From a checkpoint of a small mixture-of-experts model trained on Wikipedia.
Size: width 512, vocabulary 32768, 160M parameters.
Experts: 64 experts in each of 10 layers, 128 SwiGLU neurons an expert, 8 picks a token, a sigmoid router.
Training: 1193M tokens, 4551 steps.
Below are experts of layer 2 (counted from 0) of a mixture-of-experts language model. Rows are named router (the router's row for the expert), gate (a neuron's input weights, with its number), up (a neuron's input weights, with its number), down (a neuron's output weights, with its number) and show model dimensions 128-191. Each number is 500 + 50 x the weight over its row's rms, rounded and kept within 0 to 999. Numbers have three digits each.
Before each expert's rows: a language model's description of what the expert responds to. This comes from a sample of Wikipedia text that the model never trained on.

# expert 18
Proper names, places. Proper nouns for places, people and languages, like Texas, St, Smith, Limburg, Adyghe, including name pieces and species epithets.
router:484505435471458508489533512472447531521591635360487529451433458519554537486543477506453453469448470467431562493532538517518524595410442551504479586503491457565509520425533471488481516484467476
gate0:466522461467390516510562449641459533475473510537467468523464484485423606536525453509519537499562504399519524453550585556491455567540490507499476532567399543502470498517422404492514486579460469
up0:608517490522398454522530466568453453482423524499432429561477504480541500446561471568453638393627471436484478450504536332481389491523442401526501619568398413517575509512377454464514519523447457
down0:566505512490477410504471418369552553427435451537525421576411415563499475538528529500475383508442562495534422525510476498416505536510527549508485448447567481498464427514623537456517499457518511
gate1:429606475513556429496437530528473535573494565465506513455539394445569516553455459518506545500477525455582452511495528447468555438534541519475476546449477486481452567443511487541497602525488459
up1:493647486526468465461449487549437504556454582448478457519511458510500474552505479438402482598380544550555408509489607443522580504463485528568444519622556498589475475485436492528443505481405482
down1:416362555405563454504471532481486584404639448509476484506517476480451467529510483537643496500548543541449532469469494542564479527478569401502525483526491487566520462466519561472459477457472524
gate2:484528450473626504423463500500557593541507591518520451474527541492525516446475522490465521502473516488515581517493462418563624529466624402494571533443480459517385447386518452507480490487482529
up2:481562695541500418465485548454514464574541489452506514559498477474420554513578426497499499501412521481535462548505426464511460509521436479531488457537540495559545449463529573501436475439581508
down2:491528432410501477500486530427498458580513442554551416470509514521544489564553546549502509554505537406554438500530559700416544467461530491511493386438513532467517507551488528441473484468586460
gate3:521476492504592381544538428445435543538552447511513483432458383520538547449504555490494457481494455604529424522523533478535458601497589545481440450406526548512542506531492458550612377502417533
up3:605517495564460466512419505532526505397529502558508492492499513465451420517451501529591465486510500467503466452502500457572555392567474446572492484551462453522457477482483509485539427537535449
down3:474536413432508529535529430380507475495587495605520527439487341484507491510459520452416459518520482505451535406519502528476544466511548430459433521512487372496509539598528482440504536472457423
gate4:557449541427468533493504403472548429441468524520529546534530521522492490516533504490533441504456460448427523495496499452436549537518580592479431480501501510567516535499496497514415514453528543
up4:506446507434608511560494514466540463472516491365511405498497489525464527496519570624512472543531534572416476485396522526532517484523408456559492545474450493383407537473488534431508556540512494
down4:506468473477501484525502546450423479557533536473540482492524503471563489506387519495405531624454383507475483535531531539486545577577595506461504425453568483580620571498461535543509461477457526
gate5:473544423547434472486505491538535504579493502533532462499450488489411532557489429488491428507426448496374522559510461477480421637418502395587489557482468519518479478402563491473500515465421502
up5:567489422528433642432479472508513550447444438416462484503479493524480593562400521528540525397478467426491496415475517494503450619431579422632523441516528474504594580497430507591555570488527431
down5:513453437542453489496449530378441544433590489559475412467504498472564485452491571526561500494458517488427464519573556486534452442467414480449440540463600522551593483497544475491573510408505520
gate6:460450487496505408395591475472469479548582500475440565444538458421493535469389429503546607449427459435494528514342498444421507509509483576415440468456421479449555498415466416429544480448602469
up6:482620506540428508601528416563394463501424531526467498583404513443560500481528580475571417516622500610553499580479597535549504480482465518553574484504495475506535534525574477489462432554467498
down6:516426529584514433573476507547523545542441410474573522414528551513462499512486396484474533540563540477472471512422566524524516611507507572556407438440507500471414523454557550511507547505504519
gate7:617489480523453433492499493457431495596535584534509529520581506364520467473468547519512517524446480454512504450468527543434477503411587523568428484449498436473543513493490473518439551444562547
up7:507536441559473517431680565476501469492498433543552512524470530495474487494465560535481538454594538557534547498506509490450512500548535531492427462452457503510522488454507475483437363473537689
down7:523505507500466609431439482448493412509498515426440455545587368447542556556542447499443551459405501514487540513464488475500488479448404475473646466513482518515488436455557539434569464530441471
gate8:501485525480523435543471593449425485503553430512483562515595518500444576459543455495564521540497458526513486403468558481498570465537559458429522453423454551509472434500519555514426497530583503
up8:557466481442439484441592698523510525461528478401511488481614503600467530414470464489550490480485416472505505474511565567458546556479568518432493518521522500513551485556537538547579493484513505
down8:523629492467444412462566525468610469445470465531442529543422421539461511465502560473551556471440539567467519455557534515489471556461525473475556468521564401468490526646439510477532515474633454
gate9:451503517411517520534414538490579564464527506529487530506443461549528566490439382537481534487475485558442523402603542521516461490452462534506588406498439540508498523544449392459572478470437517
up9:495643532540559417460537552646476493377503529494522449412505515456537513541469466472477532594557465519460542421425504398531551385583501469493532549494509554485464508609495505546397438459438518
down9:488525498523456447434587506472541521440475561514471466491486449539602547485500465470458501379522434525457437537574462494567426489575516458484518526651456461548536475455533525488445574518449499
gate10:422505524591572525499537552525489557468448514399518611418423506550496444422505546480500500437550407533582499542498523514418513542494458484486459560416586439498453514422476482456528562518442435
up10:602505506517473491500467508496665564472572512473560544536545499509547621470439484496539446471525429480458550462395449566544475462523504500439480486542503492447344449412564423540651448471570501
down10:470435457519523579548407522468657530526537447546496518510560462492560521509520486524539357584468461548548580582470478578488539532490478527511497385593467523440442467537527500612514405572516508
gate11:511474458446491514573492540422469482471600488492478488475511536544349486484462493441644389394421456473533368511551510516441527526508590446525484466547496502474514459534504481504483444505456588
up11:503494467524436418549481361420476691504485545477491561458573460464562552520460517609501549560624499443507515482444480510531506477500339562484523581466525538572582507480473407585506517540567418
down11:502569509538472510485479574524511543516584487414524430541511531601466475550537535423608481544448520473507528473521411463494468448418557450583487437498531387467477498444495552550499525537525509
gate12:467571540494492552578416582541516463544578589535576495482534475476474408519564512506515503517499455524557519507402483505410508458477483554489438442554466478456387509488507398531497528471526430
up12:477489476527535539534477452533442486695499474445531478487422521505512498429525477600521542562517540537514454449487461495548507556515505492519517494581511440468497558458514573592422467564445429
down12:373482548454474571461434492530436600517595517561454472440506525564449455389438461496555438523452442446460506491520485541477502537532571464467461495481463416477425437495523438423527493546488496
gate13:439543526486506500395534456558524530492517533501476487442553420504494487480563449507501457513560546416464594377543476526479452492450488585502568496524507478496502523531502518521464493505465525
up13:524493522561485504492465517525566513381702569499505402492434465534536488490603489507435483534537550548577549493535485552499480499566476514465484499537472459399577591459586446458486533451443497
down13:499492515415442528508534450557493527544498551434495518482477467400477528585582437424502475498505517606544563493518606555501550475491637455503576462486491509545469487451518457490567531533556477
gate14:595507474490487570581602482412460532518464382480491461444448524485553520507489444551419475382470505556445567520506487514635464511466508427476604565477448497506511519522493545554511429535508336
up14:498521522478561536547490404445457520535434745441479467486506532502584497381477534517457545452432482532391550516499469452538493432421516538503543567487554511524543498612483517501416477454418477
down14:534516492450540482508514494485528515468473553468471498536536406460619524523513583447521470509507506527497555426408486418445560488530472530450443490548561486560492475506497619500491572361482504
gate15:439469545484471488411461595436395538436545521397526492467563469547429516525570382486526519510526517541577457460515530485594526509455553511563597477522518458500441460555510441554537550539467595
up15:500499504521542529550469559562442536458604507573484465442535457518462618511485524511487483506420479504511521520549592410555566641533581451448630475590544577546525462275611453461494488527516545
down15:490554553524425565386548444524555478533465519579475412562498547538502471464412485477416546439489507518464586552570498535488441532464460458482527506523550497482521498413536549461495431481468495
gate16:476417484517561399353419496570476536519499518485493452525421390482506472523485580564538456417484576423463511601516487525534493564476443412542490499454439589510547594530523492474568489478483466
up16:585530475539529437529444532424510525449557484488557537511450479585491484526501551394534549483465483533511493511483474476437485528534464488513522517516498376495482469481509501474490483642569482
down16:491500381460516432454556435547466424559453496498485532475515593475472505472459502557494443487499542475539522538501501484505460475476441460489440483424421595450464470497525544453444444558444586
gate17:483552574495480457516465480488542450504507545516479392468427506514411459472478468431519467502550473468494580600560523485519497404453499486538542551546607514507504488498450508479440410481436475
up17:519509468519613493454486374516463569460503458481562686472548505503558516493514493506463440516495530463603469573446487576505492529532580508475371475488524557458564487532543546542496503486476496
down17:472433528485430570524437534436460500462689516410503487514528524526455498455516524529486492518554471418419525555523589462530545427583514404526463673487423504482456494473470528544514542412587505
gate18:480445502486549478386368456521499416518518515367483521549486453466490552570440444519454609472534397500595497444462526512586528504556481447515565462590453330550508492483544460455468573539428440
up18:459538425503573529512552521455594518482547441474558459627450466615480516437514448519537406461420576468540525501535466512551525535582537398510552450533499523509542543593470540454504483543601530
down18:488493529441538398470449441533421534445430539394442499448523453456545455433543517465518554500508488561577554469510542511465545513467349533526506508510465432542430427447498435500524454411455430
gate19:482508503574409537569462423448445442534499438474539514575429370399532482590525518538465437510570459582513486448483594502524440545612440514500533547586515478538517489439560442520469568476561554
up19:523470500548536408463521573505495508480494546613533559533635589487482532549474503494539497399517470459475528490464459410458490466486470446612499529584393456477489543451390483565530502533479530
down19:531564397448533587537558527479397446413472490401455527442466508480469554488472429553496444540474477547430515461508538571462601533440430541499535655520479548456555500488487518487583491622511525
gate20:551534546523528468616422554411463516495480479528517496454447518459537565494529521480521566419470525499540569515484505519487569481503481570598420498555456533527461535571534491539477438489479609
up20:522492422481468532528497425509523411475481457469469418407468624520552438448429491576460444502547629449584531510511526535433431575459476543510557489482472518529388491455489482403446431431514449
down20:508479509583513404409450442453536383500541485560503575477538579535459512492559503494561472562514570505626452491497441413549400393510486500531468515471524548450507486530448528496477477490517510
gate21:474477508619510560475485572466472525573485461485493511549500512475436495447487422433485548442535484515470568420485507522472502556450504570451445484420494556554414490453469490479607557500529352
up21:503539521473455516626528497511572520511458495494517544437530471592531571428676477562535529557541442423509550547521567547416485512489566468462481474522528522485490539514573519528469485544534545
down21:472496503528463493512574398553385444526506487469481510563491449556472449537531497524618510468544474457454492528482421471500481450482476483425405508458579568511535595425479523475460463375466532

# expert 47
Proper-name heads. Capitalized name words for people, places and religion, such as John, County, Church, Gospel, Christian, often after the or of.
router:426525489466483540464497539554474543471551573381469495454441418502477511473502598488529496472498533444444584528472516574475543525424416638524523548549488485547519488481434545492542450503499460
gate0:419474468458520472515555473490463571491479432455535524404463398506555511435491573503486414517487478502579528428528453535527492384461467470524483446501470548465527481518424525505448500490487474
up0:579602461506485473460509523546438508426555507475473538466528492524536551474406524586510575419459481509524484464547503500496488500546557487564491545491615442479418565514487504513494520464489491
down0:535599474551456460449458474523522603444515508525509501528428504589476435508604429570532492497546509624513473460488511460448518524582593554514516653502462440551504559446529489492509393482541438
gate1:468477586535557474430504430476490458544493535457572509428492483416535494523470471519460463483520543554598484494511525450520402406562407528505472552447439543471482498464589468560533467494561525
up1:479563495426568484471489457485549437490474476430556481566439471543515515543441547557437522473498481563469493448460634408486556528533497569507459563558429539441527507468441597538449420440449538
down1:529510434507465514564500511473510531495501532577501480543523489570476464478514505450523519534496507488435571462445454527444598534460537454453584530374420496537529569491487501510463500550493422
gate2:531453530529438525570422444531517471482482545443491457489472458551467504519491423483521453451518498484385458559482578521511546477464477531549500496428573409544477664430540582472470427555556427
up2:524546599522521425578551497463455616460493400497540532449588424506499506465481400486504388562490481456561592603546502454610516513524481437527523510452513503528464509463462421552562494522434473
down2:503460469533602416481648521475543489520580435465542635559495428437463503491466474466473467546468544479521563501568574441576513566503490497502506493532444493555485528499538488544448473478468462
gate3:630512539498486562524503510508492410491508557582469508465469555500560467508526543516534549541436461450503438551530538507497565479506459508461510579569640555483556463555546517518557481474442529
up3:592538570625558475518528481584488484456541540485496430441485510495475480406449568518514445476453554449489548518544511523537572563510550486510474473537531536522470515504525456505439562557446604
down3:487418444507574530460508458521337515426529516540499575459530459473453463477556428470500450492538468542518450510533461463499464592480531448481547536583513431466571496541561449517469536517477473
gate4:497501496568515471474458519509562536490420533562576534527422492524517515469525537450500529535521550357520489502515376444416539565514433600591471534473527502531452592448475496534515592471509447
up4:424567505553634488564578414494410409427514520457445654604432535525480467550468515525521447430566506535515445499484521543454535491588488450476531460388456542444483549473505477501457454546541488
down4:461491500529504575564571398534563432481549503494385582513486569464531509416410605516544543482577562407400481580558417576438505560543521486469496487456481439526523587510532508592414559537505495
gate5:488455476535573560516451575427588458350516487483521550597528464462417484536473557596554509458546557589492602486505519501472475454497438561544492543513522510471464504513373445522471516516605488
up5:488492501531466690560521510510552524542448533568489545491511562452440457445433483464530421501452492530484516439488461539536493410556428468554501572529484565583442613577520550384472530547453562
down5:516440409491443593371513427511546540506495424532544523524488457487439528483451455502514490419517527499530482470468495437459460488614539468446454511420519523475450509549442476470426505575535522
gate6:503530548527558484518481553552421514507446447461554525486495581583495501512587548436390519424467509393458479535466518509455441495514501442551524488485491542540544532495509569548527498429507548
up6:495452512588409471769593510491482465533550534473563451480493486502478546539501463568644562617518559572566446434553482502573555453521533533495392466491441436529495484514436536493455458551495452
down6:502525506450545421472531503592529519554467515495492554530529498621362414532517462534452494527471384483489499491486472497404458499552496397511601418440576489462548448497537472440447430439474590
gate7:598518518487550513505446526411535566521553550537490513491497419447463560478509525461550495483527431498479487494571524395443479471471553545532597486518487445501581407476513542552546508523457528
up7:531532478489474505469594469539419528489607525478548539537574438444430508489475535530466511581459447481536519442443561560382535478486487578511522540579512556397543388489450520445476518552491470
down7:481483523522553453437415439569528391529487465456453474446478450507557452518525419449419413429487532424381526469593452510513442503561561490499526531439516547542465542421544536539475430532488475
gate8:480478462467443445488481451430592550512449468543597453495599675479498512400501446515535438499386623488540534457458438459527495419472442525570494471434482603582423484561492583496565486446437483
up8:670537509546451474535483717444504520491429440499461575507561520562505540546584494412471530540507490427471506388532478472474487549517449490458528569496509517539495540517492533581464462492534545
down8:431435465508556500570506477561500423446496458543493514550499561560589503421497444549522477541453539395590519472476508436606494500471482475481479357462469525510408544459499538489530506441481445
gate9:515512508568489542562551549464510524470498530444424417504473507533450551508547535511508417474525437469540472541547498513522482458556525513554535484455449520571523489614489429538455513501526501
up9:494506500538491559508443474664573495410537545434536504494396424540449549538556514476508524485540448537511495543507594532494476566452478459571500550532587549520563508488410445581470506506598495
down9:498428491523502457444485442429484578563434542600562585495563583513461468484485568452484570419511543493530501482555556496465496466470514369496510458533508445487510457436595510453506540492488541
gate10:475447532607468525602490471529575477461454515511554496510438548429494476458560486491558511502496540557481500481440564548450512525503520589546417532494491403561599542465475393490527539484456529
up10:575504436481367511505539491508632552467512570538432502477442448582467566559554467437508572477535456594556514523561536565498526481466552528562575544600482491586512495378496387467466491457482544
down10:459486529493504450434548473482550449476479520397439506524505415464483513479555511516495572530476494485485463476420489413425413396537490615525651516621430481528551541445471638488441496426558528
gate11:545522450638517465511451521503547554516597483514557532546469468570501418559507414583428558529465520540421513526514416488517486531590545570579490444472509437420452444437461501554401454473451475
up11:550482442500518576471495436519530620448442503525551500568503471525540511544478478507458490479406541560527460543576443508525381486485491485542539431508524517590466462511559528542495443513472413
down11:544595469583496443471518546449488504541493525455525539521451512445444463495508560464553418515504536469461501528494489462528545518488582494523437455527492506432486494475546543494408463508491471
gate12:439474493450460477521501496581502452470484493457495520448380586511485512418561463579567566535535500472454525525606502422531533502411517486510512518445445596487532517542501501468454542559538449
up12:533528483552441479420489502508569559747519442565577536445539469430504519528554585483503446517514500506466469472533527523523467548451450583523544544507466586434425475516451397532481553555557537
down12:583528528600487523468534539426449493445506484493463471493494479525433448426529571499519507506452543514519538534531443456523388477580434587497443499479565479429413503538441467521507556408500524
gate13:462526518499547490495470560517519515507558507445498479551522469507468496485502521565487537520503505478426389434426424505535480444490471567483458491528405538438575436539463548528533492446478512
up13:517434506496461527628567522338512514573625537523522519495385519421479517493503503486580498634555537600476386510468530454638537482515448435544427441527469479423488515524497394466533501480636498
down13:418428541516528535468555430456482503577534446456496507455464479444501586465530501463464514548485436447489453454405458608457567537488458563524467531549528546546483511446560632478594467438530536
gate14:501503626547548602523554440483450489566462532504581515476405521484503504516455426416514530364444569461497536423535503444485517501388491511578476530486448519543431511377522488609518498482498535
up14:515479569532561532569501522518482478546564734490590467575494551441445532428477413516488463531502518490523542436488524484526434539495490480462551461601565509621498482549459538499441511499591544
down14:533541462514534419560516426488504422522495440460512471499560573470557522462530522520477481507486469528569454484422450553584506530508409504431416496505583528508458441584539501447531502516573509
gate15:489544488602432630456489570538461498413614472509561489457391478467435542504444437446616467494461465441510552548474523547526505506534430491542450551465568642564605471470443531507485456453438505
up15:615457518469521527452415585514541483545605457580432422506493464478485492501540468420436473430470436586512505458502564410486439481564430455516500505562535531549446507460564499530517491465505552
down15:554540516537512467494382346519501489534426583558492475545570495438485452544487486454423409513462474401590549508565510495486478470422513445345455424533425440499523499520494452489518486524474495
gate16:484605494544518423577566558519508465462610531499597477405437478458528468439444568444542460408549542577472506522502472511458488527482489506578492544438512526460547550542426535495460496491497553
up16:477459508502498543471481416567503506583482528586707461491516465495526428531522479518441541480563474522456477505501601426462457544468569454483431525523526536489549540439490575499484490446528477
down16:559526431421572417575685610524454568454494590530538482434523562490428500515525528472551562513533517468478574434502496495466449462490551488558468631561539514515454442453433552530571512419473455
gate17:563572552426561452543642493461498537518483530498496452479498491586456501562394562445480419471394517484524546537506452519568418468419434520549576443477531462496506496334500495554546547593448507
up17:516484439507420503496412445544493500510579499453556652502508472489535556543491545538556457501528537506483500511463481581556535482583539532479437552471496403440475510417596473444435520537477458
down17:537498555505537439568458575574563514495528532535498493549499483598461517532409585460550482516406430539468531582487440446640518472514481528617520450537491435460492495473528536489487491575494480
gate18:575439462499459537545523519450495470484471517474397369508493568509574478494496469469507546487522542563452422545506496526601547474496462437415528621470543586464500502506566574559528406493560460
up18:563474549522488467485474494542486513498577467563540413638534455520490575522539382484514553344526537430448526511565544453518491488485474558515457522479491638508552497411535609452472477531470618
down18:549574566487521489508530418534431540490524438501547585424502484484506519552477499488468526560455525456485511410566551550475486492431587471569492419490499519482519488576502509512517600468549424
gate19:504528527501539488593471475556536564497426459532487425525511473412612566559506500454470506424513553570480461496446523614583445474472404525539505517516567564517487555500527612511532509502464423
up19:548600575631534508509495546558456483432500443543462479582637461458516491495491592457400471489412620505492491589426517432497524602463459530525605491582398564444548542538553506574520482520539476
down19:549477426586489524486568467458439483434497552475530403504421600478503540515573464451492539531518502467411584524504512560554479417544503504629378549477602508467496541503523555426431538553479405
gate20:449490395502526461426485533548503492487567476541501543512498451489448445522514469418570492473467541565499527568430527549573461475512499516472528483578499564504534531486484446572492438540434511
up20:513475557526542468492579445504544533474568392461568402500460672501558448553513516586441505545433530543459431455404481418513533450551581448502524582499460406425493551559528536535509498527553481
down20:481553494462535581464528584516425610559522444513479575471455472492487526466494449468542431425531618532452440496503462559464586656456457508605518434512515496535456506520454583582481580538466523
gate21:561356422516535520464527511497489486506537485509372447505484472408492473445552569539574470513510536552545528482418483605377469426464451597527457468536488451531514535465512497508511509528464440
up21:532490563533520576526464488528520503560408548515566372432427474673497544528525435514537471442529513606431556360436480546556522448554381376510420540438544539549554488520448512526584393477450445
down21:504435586586417554504495501430601412541453501436561451472487581543457522525498518449481451489547399506426499443485506514565510532469386494514472591554556509497542515513484534450520556581527409

# expert 63
Years and accented letters. Century digits 19, 20, 18 starting years in dates, and accented or special letters inside foreign names, like á in Andrássy.
router:548520518525469502511554565566453529491514504412547428444477506581592453473500536456551447519429519506409485560550479502547505522556412537478436515469556441522558484493423636447482441532468448
gate0:460499490478490587496489494548453517437480570497485542422519528520557554519502454562527503473476516521571494481602497541502463507495459456509434562526530494588562554449519482457568502430495534
up0:619576511437480569433468412553499560475499530546451494522483458597501588552530469573403533525486480429568576496498498550600558549515517495501387506542483541487568522455507465553487455530487471
down0:580468544602485518573597464532501474535476558597504546490481474562550489579434452518515484380581491496480472536611535488497504469521410503488476412483563523574489522447463516584495560399507432
gate1:507596556463567551512492521510553461502545474521460477509478528563461546501509593442430471499499473523423502530529431511520533616543413522543427550409486456519475448510444442449524518490520465
up1:505628519494396529497497580506557533473364478513438523417493534497484574514553542408484493488487489564430485523511501402466555487481520527607479579542510528521480478571526535472408475503489575
down1:461489406550461531501499477559546546502416477417422481429438459479537521501519463523592546478540527541514489434480575670515532449472506499443561531507532505484486489463527482493538492519536459
gate2:460493450485542388567521482543456542531447555596566523654435570473518516421605519550463516500487529503453541479517465558372534539510558495513536569480540476497449453501457538474464443450543514
up2:502463692421477540637474523504457580500438493599564365544527554460578512513564489558471516484544497507618474563525488431556534590491478401472485473556495404458530513427501472581567520456479478
down2:559527524477475538522540589589452576493392455609432396477515538588492544537532577554488506414432505418529466552507462416525530528560492465505457518488436541510470510465544455508584568504526505
gate3:544446559538520498482425449393535491472527358505468546499494434473554479467489528509552500478480530523530551478543530505468509474591381516474516551489475482442474450443508532507455480541476568
up3:493487573599558484545507541608474517521529585567496436469543526523440557471465471439571560472649567459465522480444515470475441492375385462591477485555514501504480480583462528478519578468534477
down3:533539447547476434490484492500394520494580480419493513533527528500522440434465545471553544479541602450501516524616452579458489553612432515449468522525534462497490519522481534525503472677520524
gate4:401541501529560608480507493534445480529583423490447499512455456522586501455529470591501505530461573388510506527580499475560541560481516495411488464453443494467476503533519512540460491442567428
up4:446515573545639492432408525478519476475575523636487588524443469518519482490499513478519471510517529438466441564523471459521518595431625394467483539419402542440522474578447371475478502400523471
down4:600531503530471571488485452479513477465528499595448492509533475591520501483397497482505558424480404585499436533477510518341481466541459491597546487495453436580486534544392480445566508494482515
gate5:595474547514524480514488520526609534394443556544645483461475539499514510489507437535490462490493495478515555533503430519487531552443513477551482516503553440467521512524486508566493441537478498
up5:511491435454467688522449506623541426497564551526447606500543503442575467545486482559508495485448542495577471528555517569559513356476512499562483549531572571463571525602534525574449551544416579
down5:446544486419558526424499489506475486534567497516513478552514523402484524502525551446516526525553551573431470518478458537503398516520602516528516410474505444533425456493587451416513563529529558
gate6:511506444557450494494410525534624518529367514474511531470497445499463491577456437460543508540608526485517474487545459581421469502464487485469524550502459467532501580505477474450440518495553555
up6:528543446523526495694519445548491537477501500516563544533559513563441449509519485535540481513548529582551517569485495487523452473465507442477497475473576424500529551514512476498446437625471526
down6:422417494475555496535603509543420484521591499503484409532530481449613472533487530545457453380447489466501590491469540406516515471496497464507469524544537564509478432534458550494483487464393564
gate7:576449500416470549491593548606534513479444528471448472417453480519448508458531490466449476460493409516485537499487509548568407519389516485550512479509507429545523499516525492555453531486448449
up7:441491500517512468482662538591524453493535516487461346539564507559492407479530504466459515459497514452498521494521440524449498422470506549508481526578433450458491544526569581581507554494494523
down7:484545559479453527487472471425511618471435545519520484562499512375509559524555466481474462476523487539577469433525521445529481607414513430543606521530445532480540561413537494432474577512541429
gate8:496412514470503452389545490495595548477492488450393482578525526508440434471539513517484550440528530475468555559477484512506516474446497520423578505452516567499486537520466621476467440480567544
up8:530456516506488595559540678546498444474504547500531473589512484498540473468456434510486487555518414572577474494477547457522573536417540433519436518474478506542491458531503448463499496499588580
down8:487429515492482508464493485465512483515487455390453610460541532514497502488465537511503500489449623399480532475564502433465469568490479523467552490485520567528528491440544486542521551533484473
gate9:503454500494482508524544432457520492530463500485549473495450523581513486544611462454497515463482489540488500484495456551528525507569522552480447532458470397450509464509441548606468646493411575
up9:429454473549520446477541548676547439452507475603515430495450516439513561520436453459538422479507456540462494534514575533473591552498565318557526518458560522551468465490550486482515493492605526
down9:471398608466445549496533500430429531554441435555562479492489573513473523445502445486485556562522465486542547441510515509504472418422442642542529479557422474514523546623462536510520474490353487
gate10:560510558506563455446435581491522550584568492392570489516522545522429388504528408504512495633509514534574588526481555500584463460520545514491446573508473493541462577536458510480503472471516520
up10:476541430414504447535441539556792459457522496458500466528462496505597478412389628412537524510577503483523436422398444552517508486564538452530533426509540440471571534587549466504578487571438548
down10:484497519439432471525464529581549486494468543548495482403531520417479512469512447460460516484466557624494436558410475506445538547561480438521528362465611533445454495541523512512497506543539445
gate11:492538420501507465470438488482483471445471573520422476507534390481571465504579574404586462420402517475501496479457449437474504471548467522447508426435478497545546509463514453508577525600497481
up11:444524530527490508551601399421515613566522482552541434465495484499452479498501512540501437473543478534417579486500468490497458482480453485485461494419410485555454555522516486480562570507562506
down11:481556451494548549440456503499445464438474606414471478550484451507505493464560578436555509480499531515558478578496454560429539599585512522513559409518577452547513470495494569455459439505550456
gate12:624582532519558464498442449542615517537492442519533426515415570526613471507483519521504451509463535524507516581480431460484485541514491495539532502570507489516443537544440493405522493511588507
up12:612555559434583494422394516504504409701432475380475506455586432387477492455520510526495445549461477533604446496572421444460495470526444443544547503414476613532544475507574540389513583510487496
down12:408517452526454502504538491458478517479485537474519531493530484401475550481509460455474531503552519462389521376428562658586484459501566422443376578510559435496463524473485490560450508459531438
gate13:440497480522470496499422559590578531444443549431546439541460554535389413519581494441536524590543433530495528488511584454559426528565371441559437571490425495539494494466536539514416466546498430
up13:534469527516464582600574506474457527498667547508462538468500537496515526520476525528484462444432451410508447527457531581487595465566507589454495474420511485509549532514479527526513421500472521
down13:440391493436541477534415553598567511463410513484510502410474512526478530448559481484525564549580540513491528416470480454562462539519496409544471561518482488546415561481478526462520473554532503
gate14:476516564506555510567520550455483462485510512449521437506583488500442439505566461447533541481400458570443500451574474585483410472511488468532545421503511488487478535375494497473453536499473507
up14:470502451476462405507526509542519454443546728538463520555476356468468545503431530560497499440547481455499564405462449448499457534482561493541526423541534475440508370509404498496478496476451523
down14:502480505492511450498508508525514489435441562428570537530553339474331492491532468529513489477433458491452499477560475485495482517519420493506535360456456516497515409536480525479489548431552491
gate15:482443468484586548421502513503602427519454461493522492471464450497528424534487480621500475434511622465476485594519442466518486493518534551412506479560542493628481476534525539511432560359499436
up15:533504453593512498516495511462497595557572546679574592511498509424460444531460556454513584499487387443510436419445515546479556524492441554456481505507519516489485530560510515440522488439558529
down15:485478533436492506462492534469465421486434472345523424475456539446430446480447433595533457439547569509486580525547421467526477474579525511538516506509431457566495491426517554492478485507535467
gate16:535514465573513475462514425492455510546526482431550502409433532467461574486432528430552449441538566421485472512557482471537484482560542474515492515457588512489462512552439389485472552434449551
up16:444611570451505479538483614561544504591415470546541507450523485438515438412495471509463586540462504405472613528556493490542566454522421521601423632429405501546477481517496516428533483494465441
down16:445401348507495476483460361473468509533481440462473476502508540547418529554446520560561489507485488474577469570436492536514490518419581478470594428614501490467503494514444490533467502470614492
gate17:429420449584434461426431466499495514502509557432592398478430463526507470529487607549559475528479403539521463524503492597554523527480539575537573601558548464536486523512508609551466462533577550
up17:431566460484494499550517414472602571420502463511527599569468517482510519426509549477426558522536482514553474437502549407518477508481414492464471500502422535489485457475498405499535484452474496
down17:472468471553458457466493543496504548553451593418509526474510537518572488463527552520552499480500459541519415509535573576461499468519534628589437525542503460477514530460555648505478497536526559
gate18:467533493590473489539517460444428468522538481483511418469495494530470470482497470515509448512452516528411537468407453411483554479408526539459516522440495509494547478503514519490473466445460473
up18:499479521486472552409502467516558498434490561521466505658464506561544519485408486528501483482508462532501467527503519560472533548486510475545618508392524649487483588545421499519639533515468443
down18:428502528507481448536513526484500577453560486423535517415489462441462517478577544536570538503555453445536574441578530544523478441421461535531452454527438470509474399515594399476441522468569557
gate19:487500354491477519541566414463485435556474455481532475579469565585582544472461518502415477569487443489468473465555521370462435497494435448560438508389504557555498569430499590452543497572572521
up19:492511525537470432477494505479410452485458478527550498442693535498520577508554601388460511416450491458503628429575501529540522434538446448536519522510445531461448470493522451557541491552501469
down19:513482478476557529557423501520542545473470563469471434523423471456419432522503448436508494504522528558487490455417506442473450520483582567517483484530514496471539464566513495483418536466536454
gate20:482506489554526529504407484539483542547522561490557482501500421480528419505423459452466398489493599504538428482486564464463494505420527472464507552468401487589475470523517484456507541447558485
up20:511442499517561512411426499490541467519489499492486609468428715446525432544552359536449457511504527446501497499494490527521394459493447412488456539508463569475494479452508490613507527472506602
down20:471548604531448515560577477440541432529472485519503466479516440535494568519525649418550515507496515509485420538477600478507552532478492578511522457503540504480524528495523450481511454503619529
gate21:485517442476563529463441506453456489466456557538487505517590527504493393508466535589475444511576567528518483487577471455387485523558541427495556505505576516480536499428570468533500489594497552
up21:427458519539467553486503419382445558494468534548558552475539517594536536497527520527594384434473519553471460484407610468414558420517485486488530407372573441471511500525542501532538399461470506
down21:517505556529527582602391510542576596545530458386449440531538498550566496551452497594445522577575591532537461552464410462489438544462565489468485579555440548485563475484423426493445462519563538